config = dict(
    experts_per_token=2,
    d_shared_expert=0,
    router_score='sigmoid',
    normalize_top_k=True,
    routed_scale=1.5,
    balance_bias=True,
    init_std_router=0.0286,
    norm_eps=1e-05,
    tie_embeddings='early',
    optimizer='muon_variant',
    lr=0.00952,
    batch_tokens=32768,
    train_tokens=212400000,
)
Below are experts of layer 5 (counted from 0) of a mixture-of-experts language model. Rows are named router (the router's row for the expert), down (a neuron's output weights, with its number) and show model dimensions 0-127. Each number is 128 + 24 x the weight over its row's rms, rounded and kept within 0 to 255. Numbers have three digits each.
Before each expert's rows: "comes before" lists some tokens at least twice as common just after its tokens as in all text. This comes from a sample of Wikipedia text that the model never trained on. Tokens count by the router's weight.

# expert 29
comes before: " The", " He", " In", " It", ".", "5"
router:195132126133142113099143142107093149117106114117108129107089108130111117146107099131166149086150122112103124134165117186123067112093143143132192119124087116113099151124116120154117157210136122129093139170121144171122130099107131113150121114087150117107154119150120101093111129092132101135147124158160149124119102106117127144135119114161123177130149135147123131129127145129107133100091
down0:152124146142109147144106160084105156111118092143166120121100137116091106139140150132122121082216159128122154111134158099101111141130124146079121112137125165134116124124146133127124103175145120138141103090131060107114163092107151122119097122152112129140154145113127118103160128169133108140149146130128125137188139120133135091145078139137163135127091121088157118161112167139145133130101
down1:117144101127142122088127153118124133158112117107106136113119112159138133131098143136084145124128128139149136128128083133126145078108125132100149185103147105122124152147131164096154156174116159168163131133124126101140141168100173153121132126108160154130112120120133140072163083090123114099120134136120139106066097148139138107110120189120160136128112129169160155119099193122109106127109
down2:141142121157137148135076156148144152143146054143106144130132125106110149134134100097121144125142114109088113144115065155154133164131118132088134147094150122119122132110154121116081114112116106144115125152144143118131142150102104131162104129136141113170117156180121126094123138147122146107184117097138157092116114158151137143145123135113131133131099143085121141070091198140168152116103

# expert 11
comes before: ",", "\n", " (", "'s", " de", " =\n\n"
router:151113137192146120102138142112102146126111147116125134101066105091055113141113079099140077129145127134154146111133123146129087116094122131113139101099124119124131137136119109139129154136137156134071170177121145124106130127111135099100108120107159155099149096105102174121148111103136087124155140138116141161146165106135107145138156109131144138122112120169154096145160149124082118115093
down0:145099119109135182128155112155178132171118154164116077169105148106119138111133109136132132136115127114119166118147116133144173090134198124127127118193138131154128072126096158090125165119156159133174145140146130138123068104118106109140115100153150114146128147091156112164120133148162120163160140136119133141089132117155113151115099144146134163136102127119118141121117131146105110142118
down1:084107126140105192122118088115130141127101138097160041125143122136107121130152144084136125131127132118117145117106144133161097128099120160138151129176130142122088119135136142106173120137122168122115111150126161128111126112137119116118105113123105123111107155054161080124102146142122100129136139115154124121183138124126131146134131159155094175103107145090091144141106124135084097140161
down2:100130084083118137157099144177116152127103114121135159141134151127095187126149115092152138115124141120110108136139146104124156109146106098119106141132082101112141140139187141133134133138156078155074152136104101168156143109114170113106129112146144129140127146056116149142138122155128096112123130114114116133190158146147119132142115121094134129125108132070080137159095123127127133153136

# expert 20
comes before: " the", " a", " his", " her", " their", " an"
router:151151173130146094103188148143109171121097158090164154105111122130099154158146088125134111116158099130150138150144093159151124127128120146151162095118117142120102114127125116175166157125129111112086175156093133176110138106117097118141114127078113115105143113127148137130114127073114110125150121123120118130109127110101155132113124110149102155129107096163118062130120152153101146088143
down1:127092137155104137119142115145107105124144179100130140154105148122087140075121161143169146093159114112104140138112117168168156149134148114131126134112213133147125115128162155138128096126119083112108110114125146111151131186080067123113118108101106114127117124132088113116114142113137157120096108145066131150129120133130102137140132129128156126147145099121088113137112107110129163154173
down2:123125181093148139110097132120091154109107130121109104133127129095102093071134151151127085134142102135086066119134148109116123102091093146155132098144140133105139158141123153103124140155099123190128149138130108130136177106114142129096066109085158134171147134135125108105132114171123111086170171113123105113131105101112133122138137138114140137152155127102102118133128141102105140156159
down3:162135099109103122116108102126114108126132170168069104135142122129071132105133109118164067095165118144100143123130101114120128120126145111174131090105157132128116145142146130076151082126100114091131119114127145129154115104151122131139195156121111132168156139112156129136156110142122119112141149154135123102087082136110142119192116137142127110120132109130114153123167131129146127062138

# expert 63
comes before: " |", ".", "%", "0", "5", "7"
router:137160138163134117095144153120144142120088152094116151102114109118112096141110073136136099112143105106134091137150114162136089159099121137109178093118125142140076160166117125194141152133104106100114167111124144171106120156115104106108116115101171121092177124121122118083125101116110119103137082117114125112145177122081142147126139131167136151144132098159128115113131150141121111119110
down1:128110105113115137102181126108150131121089154125153112141156114167161168092090122131146098114165126093095148096176144136130126175124143114137175100117089109120120102163178161088131125081134130121120134122139129129170079145167160147126154126103102116091118133118117125115167108133118127137140129071144107086110098136136134088129158153147149126137126177112127132118145121103118152098124
down2:125152130163158127160126116103111118122191111159138106113114120135195142131104143137108061181144136105063123128123152124169111137120123091107155142118168125152169187151096094152133169150167134116167146120079137144150124137139179153135108112133169137128135129134122140143128105135161107142123161163136131149117126117141105136097102121128137134101147117160124139164130129123148129140146
down3:138131122158118120126082116116128169104139126130096125089108084151166116163102095102137122092100114115094113088090098094161154131106143104102175094135126123147115158157139151099135126115136163158144140073109114156107140117148124133138137163135131161108139113114082141133132106126095137087123126129141179151106095099105154135146126126114127137128101105151118093135092090195151094134132

# expert 53
comes before: " the", " ", " a", " his", " this", " their"
router:123110127181141116123117134134115171109117148088124104107099122120057116141127075116141106124152093099116091126183114188142140100124146156172166107130105110124102143142095120160119105139107118115102166130136148134135149108101134098118106109074127118113135085110134119097164142067122116101148141149104134114146127090121137119122125112183149144132130147170127112136160158114108118112116
down0:143119170103141103131148140122129194148117108149132134147116150141147123150073152144115162167100081186162139092172116113113150105134071117119161123137135128123106164107117123131122098141150102082152117132093102113114096141113115154143171170152114130151137103158151122130144165153125118104138155114143135102118111087175118119122120142131113169139113128101125120102118168123093165142110
down1:189118131094155130164138145130154121129116116172102124143129134100144115182109115124150118170078168149168104095102120133115108151141084132143129113150124142105109143105083141130149094122175130102156117109147092117088103153101114156132116109114146086145116111122133134125129129140132161116092176156135085126145150124190128146162107170108122153156093146110134137121104151124107162114128
down2:141146092130144156114134162106155100122107125131141126125141092114096129092121135075109068110169129133140112135126090162111115154112144163128110093142083112132110112170109153150117172148113130133103128133113172103131105105142168100140096118107107128124100136085123121144148126142096148116149089112102134143075128161098104164136114141093157127110148175088128105086127138086120101143159

# expert 15
comes before: " ", " century", ";", " —;", " |\n", " A"
router:149129146140121113129142118138091157137100163095144118099123119106130116164113107144153077095131119110122117092182151179169106117133148125120149113134117150129085155146095105161150171187113119100116173183145151134111121128136110121139128140106145099101117138111082156104135130146108128132119090138152126128114087116128148111136127108146114190143103082145120117155133182099111167131112
down1:147129115097117138143160150156108118118106141152116088135108123118158154114155133102145126140149132091084089136163157125114156153147119092089160143103112128128129083115113139135127109128102132127133143116104131117087109113095108047076093133113132111102181140066096100128123135137146113129144080121091098109137129128100083128118115138149155145103123129153079113113085111143121154108116
down2:147134162107139157178104124148078155116136130119137116132146137110115116139128141128140085089129136120139157129103138156124122144094106143097090109135120177093141101145158099126159117108101131110123149143166099118101130109119162086124142137126112139101167117190131138101151179142140135144151142144149085116161118157142153112160176124075095191187145135105133120131121131122106121139110
down3:141113122147103133066147122100152143141161129099139143133104153106094094145159111156109193154075143142132160105116173166116111124136144117128081127139129123107138138135150154123084114086166147129097129139115147132150174174100095143137177118178119144129124094126139113127168085101089121141125163117143140110095100113127120145142095133114124115173139158113128156092124122138137119147131

# expert 37
comes before: " |", ",", "–", ")\n", ")", "\n"
router:157133140141111090104124131136108151089073139073097142088083103133058117092125113131137098088132101137128121103148145168110104140116114131126150115121077135131124163123104121172100129141097148141121169168132135156086133098139121113123120085110120121100119107107119118102114100128161120108155148132092146091122136124130137112141135118135121139106112047157137108134126155131103107129084
down1:143121119116149141118109161126114192173141141143137113117126146133149100121129100114147121116119148168123137099119104116139117159100131126126116108113177136120145102091155111115137128092171196115137168150061128096106130114100100121108150120083085095098110151163090120136108102166127164129127125117128152099111103089134100150164143143123130083112136118135150130127147119080136134085098
down2:142090166164107137118082091101115114146113123129173172156120125109128162120167110145095146148152112127094118150170131139123138172090133132112141127132126119134105142117145143130152116111133072138117119141135131132090107152111099156162121105160111151134128097141133132143142113134138063198121139159125103160137172127140128086114117156106157125112146091125132143167149162147137152185159
down3:111137131150143121080092082106143135135163101087094155103138149162091118169089175151132135104121123165141090112119118093129144119186149114119123159109143112114124143124132159100156131151113153090094122091095118126169129167128127108136145146152108066118133116124116107109135114144079140101140102133106121111109175142134133118138106123122104162134122143140166124081128131108156146078121

# expert 3
comes before: "9", "0", "8", "7", "5", "4"
router:149142120158140127104178116128109153096090130132088119108101144128123144123133077125150087114133123109169109126158116149133116127137136155133148100142112135096107120121110134118157128151080131093095163159113143145111140150082126139145097127052100149102114107141102145102154123087142113110141161126111107115165085147127141163121150066148115147112106109149117083127145182133120162118097
down1:135173139137157143118154130125123139146115126109137128119134170089136155140104113145161168111118169098108149163129187134130125137100137089088114121119123098141133129100132106130137095067134157102114120155082144137117132104111136123127085148149127105124136130122127201127103155148143147150116145114124125078116141144090120124129178161131186156148130130123100128074138114109080109139171
down2:136133163118134143125119207134119105110161128132138110085134140122146124150192080108120166143122136112093137142117143122139136132128106125113110122102105133106138123097141106110131105060140129073161107101119102118141133116188109116161113146159110109121135143126137123076121116142175152140151103086146131104194137148122160138133134103135142112149088140133080115138110117118169146149138
down3:104099103100131140135137111134179141133144118158092135098142117124149070151174128110151153121147073121100117108122173123142151135135102099126171161163110145118135108185128084138136139128142119113129141152151128115100145128145146093100123094107091116106137112132112144142113108166113147132144163080124107090132092122171149107194120134102168129150142147106132106085129159129151123121157

# expert 9
comes before: " |", "|", " ", " |\n", " (", " and"
router:167126129139138104066170120153074178107107141082131166126116094117086096149137130123157093116124112101138128113150134167140109123096113144119145115120130137140082137151121126162138169177117157108106139165096167134126144117118144126160125120100125103104121109096136123091122102091114119086106136131110145115114139092171138109126134112164153163103133131157149101148120141137087130134073
down1:150116157119142116147138107184129131135106112151154125082155112134096138100129124139164141143110150122116139116156146151096101142120088087094104118128103087148125119132100094128112118156090145135109182150145147136134112166103153164143131128121095136178144142089132100087146110151074157160139160125125126148062138132109121130126112120100165143118157156100111126093098142117109076110107
down2:118147106096123106128109144108106132132130136139120144094082117185157155110137114115084105131107159096147154174142150087131116100161093150136126103097105097129143104102137114133160120112129130147169143142139137182114163114095088135094106135134108170124170098139187092125150163135141151122100139127103119111163137167089116126114114110105104110142094122148120135153121114135078169122147
down3:170139129111099140156160161098133128146140133073117142126136101124149140131087093138126124117108141119110127105130155106156203158091135119145160109161118123105166101131133120108121170055101162121157114114106104153131145118112099090123136103134174114128132145142107142122105122109110099136149134096115074103158116122139118127144182092151121142150125131139142159081124159101109088118120

# expert 31
comes before: "0", "–", " |", "5", ".", "4"
router:166094139160146114111187114138114122134121140107129149089099152134107128155124076134149131115104086152112132110160161160124086100107138130137161089139091122135094113134128126117167139127120144118086151129126146151108100119126107130136106120099144149127106083143110104128096100090126112095137173098129121142100153131140131116136134130158133183099099091151105086093175178119093129101095
down1:131117129152165131093131129161123117170088153178091133141139142159140137192116131168136111135130165129129125114133063130123137101172095125125120127132089163107129160141132127124146128080116139150149141127128120134123112114077090094088128100114164176162126161116133116136121135157140141123102149142124151113135069128114096130153114126116151109107095133144141134179138092100141101116179
down2:136130132116095168118139063147156146128133113120197146157122099128132125128131118161122138141157149151137147133165166109145129137119157124171071106117135081149146114137070116104090140139174104154129139134112114147123151140140122134139142177106142116106142123109111105129160119116115146098126132150162043161136177127082162121107142113151129123115112127125136169118139152118144144154124
down3:107134132128100108161087105121078152068119148135165095139147185092144171071137135129125102117112095108120120154125136126160121141129111154104181178121112082139115159121113142126138114145120122111144087147126120129109132133145110131112111135120129136084137109175137104135106092135169096114125119122110124139161154141123147113107117118201113145134106082131158112114147147103168149146119

# expert 56
comes before: " The", " the", " he", " He", " In", " a"
router:153143156129127115094167129142084132108117129113135125113064117099094104151101103120134134115127108129142116108144144174162111122111155150164189123125137142129094145134121112128120122127121094067131152129093153190120106126115123165116082133065143122099135090132087119112108156086129126149130129158108111101138127116149114146127132104140172165094117093147132092136152131113098160117096
down1:154111114147123110129097167102164124158105120122131131140126137138110074105163133133124131155137116176161135132130120094158153099146166094137146169113148101149145144108113141141141146081135168146123112124112117133113130146156152137125131110118070131172121180111115118076098155123136158144145118096118125166133114148143146140084146110143144133172130135145116122113182168102105049129143
down2:091089140104140161138148142127122107141115094125146146108119120122162106183157166143142088122140175149100148110139116138138180144103100136142119151167171115113130120113160086153113112122136094144105160139135165139115099163128113155078088157110118120102091068156124098150151142112137112129146135101124126139125147083153121121153142127167122147159163084114099090137115103145106117114118
down3:147194156126152114101150138113118137150114166122117091114115086143105114158118139155139150105149100113128108146112122139102098134133171089108094091112108123110130142145132113163172099113074083088141163144143122155141106093105097104139153141143111102130113135133105139150142135127107119159160107099085104130162148131127145108103092129138123178112082159143130151145124171171092132128142

# expert 2
comes before: " the", " a", " his", " their", " its", " her"
router:140123132143153087105183154111090169146118141117147147120111118142079115120092109140136078147131104125130160103152125142134112133136117114140122117134075130119075157119102105153112096118075095106125159142116145134112124113132131161122120117072132145128152109090113132093109097089098094094136152117121107131129175125121150124162106104154131155155129101171137050118137156121119127107122
down0:100150088121111144154099132136144108126144092111143109081122100133113129093165124124152127087124103109142105166110136133115123126117125171146145115118046065112153125164117146114135116138145111109079125100132130140154155141132150102102149107173089074128065116118141130109178142115129144136126097138112154122189134103142155151134125145160102103147138144125131114118136138141143149156150
down1:133130160136130137160138157092146127127112172127131147128115134139147069120115158144080091129091125127145116107154111144115130130082121104139089132162120144106073102174124141118096152108111135100178155118127099132122127111155117128131095159097143114103158143109187132148132129120126146159121160132189067155102136146132132108143162114091141149149122135123103177142134085150096118130112
down2:125171150086165098098130093114095124136145135102115137116152130149132152129116168151120159080119136126143160157171132146145132119175120116135114163105125122140091132109151112131101103112132179131146110112109145124167081083125132156128169177162120089168159114129134113097152136173103125109165100157106153106127122133105158105118125091150112122110171116146105108120122127128103138129185